Experts of a small language model.
Size: 13 layers, width 224, vocabulary 4096, 154M parameters.
Training: a variant of SOAP for the experts, 4040 steps.
Below are experts of layer 5 (counted from 0) of a mixture-of-experts language model. Rows are named router (the router's row for the expert), down (a neuron's output weights, with its number) and show model dimensions 0-223. Each number is 128 + 24 x the weight over its row's rms, rounded and kept within 0 to 255. Numbers have three digits each.
Before each expert's rows: a language model's description of what the expert responds to. This comes from a sample of Wikipedia text that the model never trained on.

# expert 15
What it handles: Word-initial Latinate stems. Opening pieces of Latinate words such as non, prov, ind, requ, att, plus ud in latitudes and all, often in election contexts.
router:099136105148135125088109109133125153101101132096164101099107161104093097100102143136149142130118089145123153141121081102148142136097174093137114141133096143150098161139072173098153122139085105087083130115123119110108161124145109157168132122117091133109109129138126166168112125132149154074126163091103135149115128129106118129157132126114151105167109112160093130115139106136124140148153129124119095082151167116151115161135161104135099117137130107148123173137099153105094105098108167156145076151107136088176097155128105115125115143095092143156161118134115116158124077144108110117130175150105142133088118178147160116091132153161142152117137122140152123122117149146142135103144
down0:139165130117103129106135129166098137139112122118170122092133128120137088181122143126115134139161126173165120136124108168195139150063147102103114119136191102090113134131163143122109166095159106089117122152126166160124120133114141162126136136176117143144122134100159128140124072118162165099144173133144120104158146133117184127128105116117129094112100145091118139136090133124121109162113137111158113130131122100106114174154121131130123147130131140127142147101175099101103152124145128137130134111103115142122106117135148102130139136074145124085111082134127174092139089147112120104120129096091146085103160146136106158129143099092173142139129163111076098155133125167117126120141
down1:126154151156157140141099139144156118104125134119153084098127136176133069089096158133129169138140098049111145117144107128116143092136123115161145115141114119135144162126104138123138126120131167146130137118076127200095166117107122144104155095126109127159090117135129104101120132136108141091107122097101145117090131137108143129072133102118145136093131089144114145128114116146126126121171095086117109125131100136112136141145082161155114091120162138124148135182184100090144101118115129124102151156093130096152084116116110109124110121138083156141140139120098160143136092160114101106104174134147156149101121114135124154100122127159122147079104081152150126122114121128132088100140
down2:145082119124149065070119081133136168140164149123115134136128132125125125102155106144095174130149107134081139050114143116125151153161094158171121146086135140105114152169138149114161124130120118144107108134113107125157133117118124122144113111144140150127120098102126129129116121086149108125111106117172116163131151111144139141149121148102122103121173073123142086113129116165154142176120117102155128113151116114095124138131122124126090116105148137125155093130128141080143175138134136183165141116128126156105158145133114131181114158105123171095149132125143144120093117150157129140093140111135132100115109132152167101114132144133164130095105128130160130169149134085095080194106
down3:108111148124171137138081134096133150129151122141146088138108166120124133146132164136113128123114150112078119122117114172131120178139117159122106112136128099134150097127131142149116105114162100136133062112139143174135133153135133108108110163074117125122126126121130103120129069095150113114133099101128120139126130151124110104102100142099111130152081094113110074108166062118166101152111136117098148129130092131122182114139108112156127130173142172084143145134155164115115100118136120102094149144127135096131128138156108161108111136149157129106118163101180162103093062140101163113085169189098159121159113148098124145115140136096131139138124142133121093131131104133137112121143

# expert 33
What it handles: Name and word fragments. Inner pieces of foreign names and words, such as the h in Ibrahim and l in Último, plus word starts like trad, track, Vol.
router:128145104110147116137107085160104133106073157116150100138126111135108120094087195146152143105113091138128153139120119102163149106114167085145132137091108136151107123141113150107154101162094119122114160106082113138118143153137088138157140144116096135125112111142133152142106149160151134108148145102095154136093175171105098142129149102112162087162115118158108162130157103177112122143124109091172088141105133066137099145116145110094100099144103087166117157148091134110101123085133142169157095157112155125137122134139120119102099123113124134158144153119110104162100104140093080120120154116133175155135117147147146089095106139143115145105151102148144153117134130147138129122119
down0:144127140141139113144111121154121125146105144111138096140115109162144136140058105120164127086117076126113141133117096118110091149120171097130120138141098145122085139128111169110142117139091114117116144113105164131086129143135135128132119159171103159139097160148079095100103109110093116090093112133138129135131142084115105125092127108115186105142146181103151046110113130070142082170136128146084145141141123129113103142154148154129142137103136123117071117118092139119153111116165154120142156127106115146149085141130142138144167140117115116120122134127099177100137136144115155100127148139081147171145149136133172125129139188131144128096137142152108151129093088117145130107120
down1:113083124134138182102144147104111142105114102154112104148125107075068141109159136105132125086100136103145143118111112136134143139104160095133154109105141073124149100151121123156121123099105135137112155152145107120102105145071129129171173164127158125162126143116151093131126161160171107149174136117138154097116107134123110151184114139146166169172103159097128172165152114127161125139104106110067127136136132105106107115158140120113138109110139147130153092104117129124117158122116134128098090144095135126109150108171135139116130131102135116144102093112110162111140110104105174124128126141126122127146158134115152096111163152125129147125121165156097084166095097095083133094165
down2:105114096109097112099157118129100140173156114145103145120117142161076111156116117110179101093138170127132116107078151116139152092151133135133146156130124121099133126135153106135088150137110113114083106129142157114153104107119137134083152173128107124164148068129113109116151120096140098121128128171176083136162144095122146161141167163175111105098106137132073133140155131146132055140134134139095098132115125143113145133137114131132159132132113104133139104121158110156097120157136104106137140107159120100134142111144153148150170162102125112106104124134119119103144144129128126152099158154158111115133082123103112080127138130113102119143106129123098110161206098161140107159161
down3:084113125157136141125117117130165144079134116103157146078147107149090110087092141164090152128133108104105107125151132126138127140119166112098116135156135160154145127133088114159163159129137174088134138131136146101157124152115116113133111108125122196140126159110114144136160145143126121155124125131165154136178110122157104111155135114132140115114122171126075117140129118134124194121127127103139125130159162134115101085136139129119088151144146217136109177147112119123086120098078140129087145134119134108135153118146122137140149131149165138157129150118147113112158134167120132143110159160147105107172110125163140094089114133108084134154130096154105116081134109071137156105116

# expert 14
What it handles: Word-initial fragments. Early pieces of longer words split by the tokenizer, like fer in Inferno and Simferopol, Te in Technical, str in instrument, erv in Observatory.
router:117164099103133119080104104145136146086139139091139123104087161112117118109115132134154129154093083131166170159097073109116178116101146097165115129141094144122118147137104158092164119138125095124097134118128133111125132166159106150122134145096091156094100132122155148170103145124120127106158153114104135151113144135100127155122146129136149103123100089158100148131162116132115148177138133098151116105107149130146113163140174110104085106139116132142081147173134134091121136095119156122171094139096157104144105137138108098103098158091098110165139148126121075160119111144101098129138137153135137130100118129150151104128151134152123132117169110141170169091094157159132097090139
down0:109109152129140124136143120164136091149127134089118146131126121180144098075137121150159211146130146126144092141140140128175154096174139158100103112140117131112122131147126148095117081131104119131108189101111083165123139131154165092130147137146098127148156166145113136162138137105128100144113126119115143120164133136148125159102096135076110130135130101104146137119138072159160135118146132088157152100138111117144099123186107137143129144110124162112148117137160117088098119104130147162137127147154102089159122099112144102131122146133107147099126139106163129150121138121103116082139108156139138143156165173147098089084118100186103130106167138159123159132106132152136169117132
down1:115096142123088108121109180116120117112080096156108131083124119133093158143115123152110097091128162181104167099131119164098097114129177143097163115140139132108110117144139136163127149132162148139117126089138159135143169119133131117136117119147114119130110152130132138149131100135116126140126137093097136135133148149126139103149109144130105156126126121099110164108111125102131150127115159103150152148106121108160098154149147173131151130153134063115146094086163135186171125121109129066111073087129122116077121141132116151097132130115157135115106162138119104093204127141106153161106118089102110091146134119156157103102130106136142113107118112098107101161155161146087097129156
down2:093143150115154105099103128080130136125152129124073107125184121137073099109132126094125131146119138127096140096188114158127080149125142117159164047137100163135137137193109137151124109111125121130123120128129140147141088086109114156144134137145128166139068130158086126141170124080119128140177132105136107138181178131130095152142144086112085130152111111107103113123144113180127129146126136143120075176126091136105137134107117119112132072153107129083151136160167105154150153147120123153139103148139124107131144129180099138144147125148143106142127113132138151121164148111135127130134107115144117077108148108113115112145129108123137088120104150138142138137106121101129125104124
down3:140088140108135107162109155167154121148160155182153138141123153122106143129128140148161118158166148117114169138116086121154140153116139053154125160108117126116121148154140117097114190149128102108166140128083137128116156148097115134106148102140128119105091126129118097150148148147178139146145100132088147074145169156181143108108129113153142153106109129102133075173096114136117122145107112120139096156138130095062130165120153122135135147128139160097105080128175125108120116095103124140146101144111132101123090155142154137145135125141151135148147150101111138143139149127148131118137110142111088138166168131137119123137133130150180086106159174121125141114129099104174161139112

# expert 60
What it handles: Word fragments, sports text. Mid-word fragments like in, amp, ch, our in Xfinity, badminton, examples, plus coordinate marks ″N, °W, in sports statistics.
router:124143095122140096121112119152109146098087138099155098114083135160110106092124166139141129132102099157145153142088103098159159137094138087147129153134096155147076133137111140111145113157104119082105130112130101127090142150157118165174131117085106141124113127141129138161120167161135153119154140119080166140124155131103108116161142121126154133157104097164128147149139146126111148152135142094137132101108142102136081166120142098095094083134126085163082138166112145104085119114109142172163096121104143112124129133116114129114108160093088142169139135132094096165111089170128104131126127146116154135109116153152128124092143113163130161127145095147141147094100143132193120094138
down0:117117127143124112121145166153116114130141128144178122134141168108160119167151125094154097149124109116055130114123104185116142130161132117120125174160120101162116148122128108177063122142108141095123141153131189104144139138168138099110078128118140126135126120136135111111098110117152131119127105140122106137082127089131139108122105124126144123172097117121111116166105113127118146174135159109115139130149147101164102127117108168136118119162180157126154151108104119141157154153169111102149147141173114096128119156161135114128133170152163124110128159093121089170117112103114120089127119144126092133155156117121160166135161108099124123106165096094132139181136179107094135130166
down1:160100123129117119119133149108159161116129094115122115116137133131148112119135132144128112127084131131136119104118142137092122112121134131112114140087103112147114127133120142119152125164108120084126133129103146122113117091139157135141117123157107134114124082123113120157155131158150126167153092164136136105141177098081105113151152149104145184168143092151107110092096158102106116125109081157111113146112140127184117160125098070149133146118114164121160118134166082154100108186021109132122135172080135173132086140135130123149105153120126088119101110119109104069126132099140122109120143141133136153135119163159119104130132146110116161104154141144113147087175118148160126129111
down2:105113113092111140157126122098155144134120114150105145176100129143150168122143128108142092079118151139134129136162109157139088086147124112128147105049170121093106126143113088095104138100156105166124102121122142135115108087125137133126125134088103151169095101103140110151151096156113127171125124125167118149163144129101097130094080153091124109104143164161134161138156087150170125106144110162089125136138163131106149127116087116107118142120147113116136145138121120122132121151113131124144095118127142150129168158123158159118160119126118104124120107118091132118077126139156176202165142148109136134088117147150081127141129145142128173104087137128136139119072147145150144138107
down3:128080146134120119080123148097112118109106133127127141130110103113142190103175138121113107110130139175169150125128077136108089114120163139098120136141156140103144185145100100141142118154136137122132113087129118118109132110127123149143116098144158178158156101122150123056108124098136168141114138129091102107106159111112158145147155120164129095086120125145129133125114135168152155083132140144177113137163103130155139132110151152113105112157091143126111071131178113137149125116122103113102158135120148162094186152095097112153099138146149087112108130112125194148138122159132145156135103130115129132120132132120161129112077111148128085147120187138140112132119151160134109144145

# expert 56
What it handles: Early word syllables. Opening letters or syllables of words, like c, cer, circ, occ, In, as in Ceramic, Cerambycidae, uncoupled, ancestry, and sentence-initial In.
router:117152116150161099104100102143117132095113146099128111114099138110107124085100135156174141144100125154157148142090079112126168130116151098151096158091101127147114130135126130104145118140124123115114150117128117119121147136125082162157151118115104142096089119124151142142111150157176183097155163110116157152123156143136116139147181149110157123172083095141099170146133143163120153151138125103141126099139147118132123138141157086106102104128121068150098169128070129102108110106091136134152084166123171111139120123134112100118108125118098155162167117134101068135115095162107105111134157138115172153112100146171155107097121131143148159119142111124136166105105148157143118121146
down0:165106101179102162120179126098152112113121117153138144135123131149140156084109137125134141097095151164154166117083138152108135102147122113113119167123140090159119098148120129108075181136102127144124152167127123156131101134110125104122117126152163105067113158139146129140116127155162103118126162126152094165132135144135144100167135145124134111139152134123148119111096128133127139091148116096070156099093145154051124126136131128129159128116107083120124151135141100168105170197142116093100124161141102117071127146136141141143127125145164107125121117118126083116125134105123171074113158114138106134149091131112129116131134113146143149173137129159137148150126085116139110171158
down1:146166123167098112142101083106141101154136094133112130109144118117082102094082134101110072137130170121113125095112095106161137124125116111133142132131137133127100119132117140111143147126115151111127143115125132112107151110153082111133164123150091116116141123144100097105136105112107154153135115125141149099105124102158159148084094127072129116149145138133140115123071179140079118150104111135135100129152112152105117128125124121119114107148081150130140132149164101136158110147129166110135125101096161117139146154125175135173135160127129121166100107101111117120143114117100094153212154118131161088150145129115135122162123125076159162092113137074125132128132164151119137157207
down2:122129112117150162140160103155128120114123130157117157154137136109108152112139133099109136099155086111064170158144146128173116150122140136134136132100140137099102135141090098158133160110111101102138162154140117111113106110094128095170128092164142150151175128136094171128095121165110137124121139128122120139167139143058136142116091061141144152090105094120126141121119146142104140124141146176091120148138130117136099122166148083101160146161147106117117074129149127155133122145097103153145129148127092146178135121097082114162075129141086148150129137161148113100108128122150130113137165142146118120128143092140106113113121143153133107159109174121130132107176199136126129126131
down3:166126102097143120128131118170142135151148142077107132184143138134141117129127122148111143201132138140148167135136139096122128127145102109157134081173163168111141111160094136108134117098136120099082087110097149146103142133102137143087124132121101129140125093140133147147111119142125142133134100093142094105092110184147171093086097124156113157116175191131085129085153147103151136154133155128149124081147082109126128189082160122114138134092147108126120136153134111144130106125118098112113109121140170117176145158091124154136093129103108108128122113131129155145107128138118116109117117141156108163165134109130162148117112117165134113125101139123092121073136173110121144125135

# expert 6
What it handles: Mid-word fragments. Short inner word pieces like i, is, am, ew, techn, recogn, histor, coming before suffixes such as -ical, -ents, -orthy.
router:098149096114138111107085119146131136073089118117152088132095156104088098111119135172140143132112135139158141149107095121138139101114174120143106180111099154141105155171113161099141113156097087103093127074114104117086147166136104143149181144096105143108097124139132154152128136133146126080151154121092153142105140137108146167130155112133143114126085115145092146154146145147140156122139116128141128117129153101143120152154142094118101110124124112152106171147114141124096117108103140154116092127113172101138120133145102101089109165103127128146146157113088115149130122147112097120140163163143162118091112141158190123114136139171165141126141119138156143109109160185135092088133
down0:117101088172162114123113129125136104155100134131162106119186123097173106149164128116178078172160128148135132113134108139102091143124127131169124144112137121111133106101133147151117132109130121125084125110155110088142147118113122132115127089117148135157105141122137120162109084137082140080076043117122175132133140154142124089086120132159120119162153145146101117104142128104176127090103118119124102160115161096082111115083148132142132121111140134156136134106135091135127137172131126102143140138155124127099139124157163094144120163148068159158147136109082138147116180119147121118119121158154099144130124150119169101136135114117130145106161148087147131139106099133128126099096
down1:088082087100166154113128106102104151094167113171124106128127094071125134087142088150128099136139135108117127147107114129132130143107138172154099136082137085118157133103099121108115142131120132107132142139095135151091104135142153136146128156176142155106134162098149135151147090135123151129142113110132126135141134113136166115118081141148112115102148126098161142099132131130114124168135102126135153129128116181150170140130128082169104158137186101119072050129144115135175089099144120101142141112164143129110142154100085100139099142139151107104126156173130164107100162117127104170137164134167132112106140134153153133101151104130129122121106143127128153120125119136141108095169
down2:132148136130130106150129096129102123149146137150126092162116151167113147122107101131131115082154083107111112120108114122111126156119130117099150159177114181153149115124119126123134084175131130132156124154143165169166119121160133133148137112129089100160160166133185136137090108153131145087103079136101140171136104112094134133123107115133120113123132122146135132135164154105166179123139108144128134098131133144141093179131141138104105130160145120096141122121145116094131142164132138119138116104101121119184175134139135137111079120111096114142176126170121128112106148089126178130135135150121162115111088134105170099115126116102152104143187087151136057130109130127146105157082
down3:135112104133114142119125129094137144121134085117143168173145116134144113116140151134133101112146124147154134138126104122124123135120054111153096121096121130137080091134144116162105150148125149081114152088120111158114103155158154183181102102084137140158102087121112164145143124143140116131135141099155174118153134170099125079114151164174142170111173183145103136144123123109176115154113097103089130165118093164107141115123145101152137119127134114078098114101149105108146132150172116142127146134184183133137132098142121136122106152122141089119111091126129152182124141127137123118148114108075120116121139123132157138137133114166143147167141155132135129101156136144109135172123

# expert 38
What it handles: Capital initials and "a". Single capitals and article a or A starting a sentence or heading, like A man, Aerial, Four, and the leading 1 or 2 of years.
router:125157122097140099106086134124104127072119184111147111120096154110121119106108135154128121151121119157132134142110107077144144105105156103131107151111088134151112136166085141088161100151125124109116138092128095125095136165155071149165161120102117154113107108152156156151121156159154146113157145104091161152112153168113126126130155106105164114140089118129123169125147131141091154136146117105140108093128134106153127144128169105107099112143116093144118167143099129114124121111099147162142111135098157102137087137145129095094087137111120141157158150117090116152104101151093103097132134127134149152075096146149144107112137183151156173085139120163142156108118140140158082112127
down0:129136124129126099149125136156108141144176138119144108159156144107143155140146148088140194142114083099158147174164163115130113164105121140133095127129112163120113081113138098119147154125133113119123151135085150135142132175125089187107109126117125153121141158112122151140146129143143108134076142159134181103144152124114136167142097100121113121155147141149090182122131147132112097168118161122127114124108133120128065107126145165123115063070142091099139145104130140104157126107091126120140092101115129127128127149124163123077159118132159137118095131129116133155111124134097133100147152150161144159172154141110142066113090111126103121119122120125153153092137175146119138165114
down1:085144085103173139121140110124089153124135135119133146187115072126116148144142157111145097115111093148144148138117151162104113140145122119136125152093121126121138152107111109066136155129122081119073115097150081159143103115160134138116126104121153097131126124106106153120128148141117124120124103088115122101137173098127108127142150151155113091122120088148123190131117160150113148134131122109111158142118154113124087110162143125170100115135107153167092137151118089132131119129092141058115126092094143129121144163127128184141153131105148141110104170123163093155137113183114130159158131127132092147109114115134170140115083099120133107095105137098089141122081106130132107132164
down2:136108142133154148164132118091162092090114097135151154104083128088108114148119111141098146134152115143140140126143143174146157100145169133131124112142150166118150107182134161158103117112108151110113148120148121130148182135143116151155105153102166128163099156119145131129172128116141107143147159119167103141140165140171100131131119142107154149118118121125149092147138107092159133114166125068103055132147165120127134134171179133123104145132122178109091165120129123100067116096137114144132129097162096103161136142109131133119147079131144174121170122125114124098115107106116140153109134144147140107116111096113137102126095119122147148158093149111102099129132157060132125118121
down3:138106122134138129115099165115157103100115118124124151108099176122126159155119129121137109157156130139149146098114118127127166071110121150102143098105066110141106087113164158127109123112173109114137164171114102215124142105128150101169151112147119140152121129104156066135110101109160132094112126075137079151124188138088139130126162098110146107127151116119104131106128109090115115109099143099076150152130121113095160117129132119131151137138097157158090150133124081136147087087145175169106141137123127096156143109115097122112128119133109137128116089134096113125152133145123131135106162165134124122099153120111182137113147129138134171118122144158123156125136135110142097097133

# expert 12
What it handles: Adverbs and modals. Adverb endings -ly, -ally, -ently and words like also, often, just, could, would, usually after a subject or was.
router:080135104115157119109104100163111142095087152128144105101115136135116115126102164167161106161104098155147140171118093118140143123110140124147104162111115138152092152164108155099161115148115114112090149106124130118127150144149081146124118121105137158121113126140140130181106135125140131100165166134102151125100132136107143130160148088116150076159122110163095143136117124156115155162163120125170102074151152127128116139153137118112090094131115091171101166155117139110111095104109150162150109127093147103162097161129134096098088112085103118142120159124117120142092097136103100092135159175118182160103110144141144098103115127151164133119150114139150127126098147164149089107132
down0:108148110139046132091133121159096167111162120154122130146142133105127143165151163147158131151123061102102131113132132139139082159119131098126084091110126139091149124130147113108105135126121138149166169147108123110139143130114109108123134106165136163139107138124113134124120091149148159103148137137144128120121134145094134117133107142148142122048173090093130136173140145139121134137136139110120107093109119146111110146099186093092134105146100135124148145136148143153064160164120120174115118096166164100120119148150135130093136097119068079120124146135145133180099108116131150133082150140131127093140112098145123144129105119123123147100166113125104138091102094121162125100144
down1:097147084116143143126166116143128151133084133123124075139163116102126162101058176106126109130103148123097102135155135124121152147166132118112135106145136122182159136156117132112133153137118148147163125173170103133096122137130172128112143127162147138081133102114159112074102134089119091115120146118119114111086154139105102106148088127157106086109182129103129130096083097143131182144122133163111106121123096108121140145136111122128130083127166105108104127101157137139143111154113107082156123086129095105131124161133155156142086076101157085144117124117149134107121130121091107135134104144131111099141146129142170139152144139144138139126166142128172137102118186098119116137125
down2:132095140104191093118087127087119117152180138125123172116157159121118137132163075140159108108076116179136113134134134149112123133128135125148153143117103156110115111153098159124129090154116107152125155065109131161138175108153110132152093131129108147139115132130131161106165129120099122136100117128135116118139113125118134072094115105126099089130139109079087139079156166151094109149103136139089114159155148114113114153100118106140118160147154109145158176128076128141157114156168131120160164157155124107133101135138116153090128140154125095124141142141130118123137137120126138166072111110106124155144144138120139123112152110079119148167183151151136115136170119122106101102131
down3:112149125110163102085143099120106162121092127120074087157121118174119105108095076151128127126110109136170134146076102148161079140119097176139124137147160120110126103155178115171120186109104148112088124127135161158121155122112102110110119107104131175135122091161106127125127137113145168217122129148126179134103152105118115130117138129106121166146148137120127133120137108109161125147135126116131130154175165115141163129167125106154130169117136147117119109129143128121150150097135159135146142134146061118136126131124095143143073188145164106108085117129167130137113116149135132123111115121108121119145145133107105141091135132120102161117125098144133126134149113086137113085138

# expert 44
What it handles: Quantity and comparison words. Quantity, time and comparison words like more, million, fewer, higher, since, years, plus final zeros of numbers and paragraph-ending periods.
router:100183088133129112120103120160106155134095136116170103103108141121105123092094131160172151165102102155139127150120098103146128129075164111151089130136115109140104134174099128095137096147106100109085141086130101123130148164132119162162133111109135163116095126144128134144108151146137184111137162103110163141128149141099115151138152101110150094136105091131088136137141124152117168162154144088160124081138148114128137180121137089116111113145114100146084135150121155111082114130102142154137074154130141102169097152141130081094122115094128149158153142130125085157108131139124123119132133147121141157095138134155137109132126144155147125085160095148149154109094145160145095105137
down0:156137094155088173133120121131115112156165132103111135148127116114115100137094130108128124147142143109129113114149138116140098165147106147127124149187112123135142132091095139128170150165139179119182094114172170123115159120158131123143129153127148138139135163088167107148168097101177116132110122158120116129128094132094091152155141111127139110121100156133103151121135098133132098107153095141117099118093121115151094114091139127133121131152137136142101084123131079166126147170124164155164156090116108134095169125144160142156144091100118112122186168126092107129136148092122157107067098141102112098151127123134118123115128109137131116076121150169145150138127158099152147159176
down1:112144115086118113070155121109108183142115143127116157133098135125101118138125112082172126100102137161132130103118122128089124143128172133098180146084121077100122160197124166121092119087120098105144153093134133143125133128125153124157147123168115114125113067161108155134123140132123084125134151118115107159139141117101082101100111138116105091104148111123136115128114133147122184095138103114103124095128193149104082141173119154119125125122127132157116113146131131120112162124143121115131084080125122185123141131118100118162111144096120126142129105131112120141137106142073112114089137160110148118112136086127129075141133173118158120149120145127151101119139117172129084104132
down2:130143122142129107102156110141123082158118116131112132147080153093116139110103107121130159148119089103142158130133152113123164126146093125130166147149119109093125163123126130145137113094157098140120164112134113109127119113128189109113098146090102114094110120169154154182109127162091137129115114114143101147112137119078129108155126148114143128136120117139124160115148116136084163107131087163113093084108171121109116099127128139103148125175105123127104144130135172129127096146101123143084173120138179153149142122103145118102107142089134138129103172116130081108149076087101158149133105152132113144143094161109100133158124139132091171166159146154109073157166078132101149121133
down3:129141100101114100125106171113124081114132140153154100107110123117120146126130149088172090112104114131115129168129095131167129115157115107110104132124080139172142114132116148096098104134140121123177088100115123130088140152168093170109136123097136090135128131151121180116100126083117151103139119144106122143130160181133153148081132122123140148112136129135108101130165140138144122114138160099147115197161095095107141117143087112073122111131112131124200136154135094076129129139139162166131106124133152135126129137105132181121105159162122126144105089114103109132110115117151120137136101079135103122142136145098155093154150129101145123161111154108171146132100137141079100092123

# expert 25
What it handles: Capitalized prefix pieces. Word-initial prefix pieces like Pre, Con, Re, De, Pro, En that begin longer words (Prefecture, Confederate, prepared), often in biographies.
router:107152114106165116098086110150137154107108161106165103116102136105098120106095157163150136138090110150130144145094090101143159105107134092164132121111105104142096145128112168094156090149108084100110149097121099125102120154132110159134155128104101169115112113121146175157122121150140152082144137100129137151122147155108116132125164099128181098145090119143111141137150136162104121137141099103150094084126157103137107124131166105092112090137125111154122169140105129119114095114125184134147091176120166105151079163129130115105098119101101147152153159145123090162109090143092113130131140156140160161101117164166144105130134146133162144108156127154147125099131142143160109121146
down0:135162140114135167091124101152122131152118132122162109165135166136097169120127112095155114123076164150119152150077115120132136139115121103175132118126179153146135087129123159150129139155109109138108110118104100104129131140134112098134132153123109152155106102092144163104136134110134169136124086137125103100147134101107114134103171097159154110118163097151109135166085099170136135173148134158153127073128149052155133151136135113189099196119141134165098159154093146148155125161102139118145129138137143119126082135126101130117141139117127120088164103115101087103099162099092163123126116103125109134132137107104116133145115126101162110120125136112105126117141163165087126133129
down1:119133129135106168123165140154110128126142153142132144117160112119103174160148146161117127155142128107115134148107104144115080122154129139109157162112074125121147113134139081148106137145121109117165096166115115150139154116143156098129089157123139116108128140145156108150135123086106113107131142139107109158146130120140104128111128118129124102114112114149157066142138101069091082126161103110096158146123081123095115130128147151125154102167184175134157115126105127106101152096125150141118138114108121154133134139107147086129045151083094133130173138110123131170152133173127122144131127086127138127171157165184127130131133186107136089142126101107144146088145118135157163110146
down2:153114167090098084153106141118125143168140158138156073106141120147162096092120147156150126127175116149137096074126100120195127096098142194093112151097142099099110150127115107146162123137152111122132083166124133151112110119129132148154173107121148178112118145114128116102101133163152131137144104106103169089153131165145122138140091146150121088113130129149090165147113083144127129112129092115139147151141122158126147152159136118095119140149131124096147105110148113119151122112113140162123118126090119133125122117149125150151142146139088109126137131148176115128163101151117116107205167145116158175110142137123114147141147090121143155140119156129115082117110162083129132122126
down3:119132121141129144115123122114141133168090062111130099137102148145165160112111122162117154177096078175090111138074164146168131121113156072179172104112152107141047099102110085114142119150152120103113139132108208138114084155108089151128141114129128115133118116105131101103120146149106153117143103144175129142143116136167091104108142153151135138127142123138124110154149117129108120129109118140118141139081155140067146116108133138137159141114103124161117125134145130109129113100094132122133151159140133120114114101114121109127097118108139144116141105134086165130134146075132131131103117112128171103099141140160139123144103141158128113187101159154135109147102138102131113103146

# expert 48
What it handles: Capital-letter acronyms, media. Single capital letters within acronyms and codes like VHS, IMAX, NMEs, AM-3102, plus media words like TV, film, radio.
router:095128129110120139113081104138125126098117162120165098107123154138094091105105173153156134180102134130155155156111119105131151116118172102150103151099094139137117140161078160090135091150089128098089144093111089117093152149148098127158143140088105148104099117130129152152105144172137165116149150108095145156111143170117119146139140111126150107133075107134104150145159134171074151156146118101160113116132141120146102148140161122102116121142113119147119157134125144108114093126109145170140087152098133104139097133141107074118126133116103144154150148109107091168105117148095114112135138153124141162105094158158136114107122138117139166100151094160168153107116154145141103097161
down0:145143198131130155133133132161116140082132130132102118113134127125109122136127126133108075088139123148124105116123089153115114157050139142153130156120147123128096116102132141144156109127136157124176130156111131155142184109130152170130158154115088111143112119148148130086176138104173151092096154087120118151127122129154106128136166100105146132126129172201128127129143107135155121096119173087121133151101112122111140143119139100105115108136116104146139113126114150127166122091135120084158101122096142140143121094081076108113149156086121116109153134157137153156148133115103128101140135123122097124144125129086148164116121107167176075137135123114115066137091103128130163145127
down1:102148124115087123171152139143128114176114142113119125137146111129103148145109148132168103131148134097118090126094112149138139111152106125125141121155119120102114119139128121086125085132135109129109139149140086086141116163119152149142121117139107121089116094144105108110158164123146106130146136161160164094113124127142129125130134162063125152136165117092137165134103089110133112160126089109144146147129126149105088130165119153127108144169122144117129152131133099077094096150099093092130113138140052095127141109163088145146139100092144122126136061179128110115132167120114126103133079145156149102139137125142161144156154079084176139165095152133116104144147161133172155128147
down2:136119142116127129106176087141116169134131145134151134155132114176115124123125132126097158121106154122103140139146154166114150147082105132109118049137142138119158084126107138131102105182085136129130115103150110100145113123108119120112185137130106121115114156073081109087060131156109108094108155111103126111175116135145117109085114141151112150093173135136109114146078138105153148178122149156144072138122124161132165101153129147144112124133150125120158121105085118094129124118138100127094140145150096106159140107086144122163095121106153095114145146127139124159127111098115135132104086154138106156154163106121109134135138157120102094120128174133107149162139132082121124148126
down3:124133142136094131157132130116110066111119141117105134192132129165118101136171118134134115120109144094124131132126143134125129109155098119117110122109146140171127115112128106085172075149112125110114155140124092166132108095127133100110141070093073125121120161103121118134089186170114138088133127138137132100143105103175117078136148160133136145193161122096120148169087095124125125141083129097145138121145142145125107108107080101144126103121142129146125153128131108112143098107100083145123135141125121100122127129161079141200114138122153088169132099179125128129148127136149135158089121087162131130175132112156113108131121134108131132107119125152135116147136157119122081096097

# expert 57
What it handles: Middle word pieces. Middle pieces of longer words, especially or, ens, pt, ess, as in thorax, dimensional, options, professor, predecessor.
router:111133096158120072129103121174119162139109138093139122114120159135109112099103166134154159147105092158143167139102096117154164118114134089139112158115106138168111135136115154100154112142115091136123138128140104105103156154146111128130163131107094152128128130136155146154106132145162161090156163092102173149114149139102091135137151124112134080146109084145116149126125152154100113125123116078154091099136138098160101153137141129126108117132146112169123178147102162105127117102094149144120084181133170109161113135152122118123110112106097121157155134131109108143099127158104129122149138152132162139081110159122162107094118141172126167119150095169163173115130175147163113101116
down0:116117119119143095124118128125123113099116138153164070139120134128147076146115129116163117128119126140139122116137120121146136148123129139090120127139075136178129159124113116142127087137139171173127094142111176120106098137171136146104166127139129128176079066110149127114163114114101128120145158113083132153121131122149118073064155105158138122164132100157166156091167120110128111102131102106160139170141163148171128115104111089132048167132136135102148125117128143153145134092143143110126157123120165106096104127100132137137114090165128123070132146145132102089144154122152091111141117143151134128146150134141184124121142131127120176158102100134139140109136120146098110107146
down1:109134087135103109143104139142081134107112099129113141158141115158156107124109128140111125109107132139129108134108070080092145131068123085127158149141154103108082079140111088142146101153129116122113156124137104149143105103153158148133137131141109162136127172162137154148144118142128156112104113142150114111116115109147120166116119087165086116156075217129135117154148142153162122163136134148079129131127137140063132107122131133176122099117173130132150153125155116097154165170105141111124145101155103091129110164107133091147132103155170113120116167118135125101151091128104127128131061095159122133128128100146084100117132120103141139130132109119124105099113133133115138119106
down2:102141130121139112138112119117139139141106123127131147104115088128149132105096106117111155119146128161128157135142098091149137132107143126107137151094111133112131120156092109165163159117137124153133150115106146143100108091134097139176172131120146151089173143153116122120150183168110141073173088137172119174116149160142129128114113101114141117135095067113098147140118145072136143155166144124124086090139157146097121142142137156149081164157089124099111155130127123129076179163126114131119086155073133121154126121098150133115125107100158138123094131143127080077119129138103134104110162194115160121141136134133117079115100128095126141119162110108132097133118111120135155140130
down3:102153132096118117072162128099104127081068105119151110153079095086154111153059113138127122122103116135126150121118126147131113119140138096125169143120168137100124190150119109116152086156078181086181108102145124107108137076123125151164150128152175121149108144135111119126131155110110097129090143105130121145125111152141131152119127131147090133120099102166126141177109145117145115120132134147169139157101106127152136081160144103141122122157097114118116153118147154137118117114169151107136127120176135089112118095129135128103141152119137125127142101139151117084141128155104148140128121122114119121114120139131133091131084077097072133152141138108120142135139153113059143126156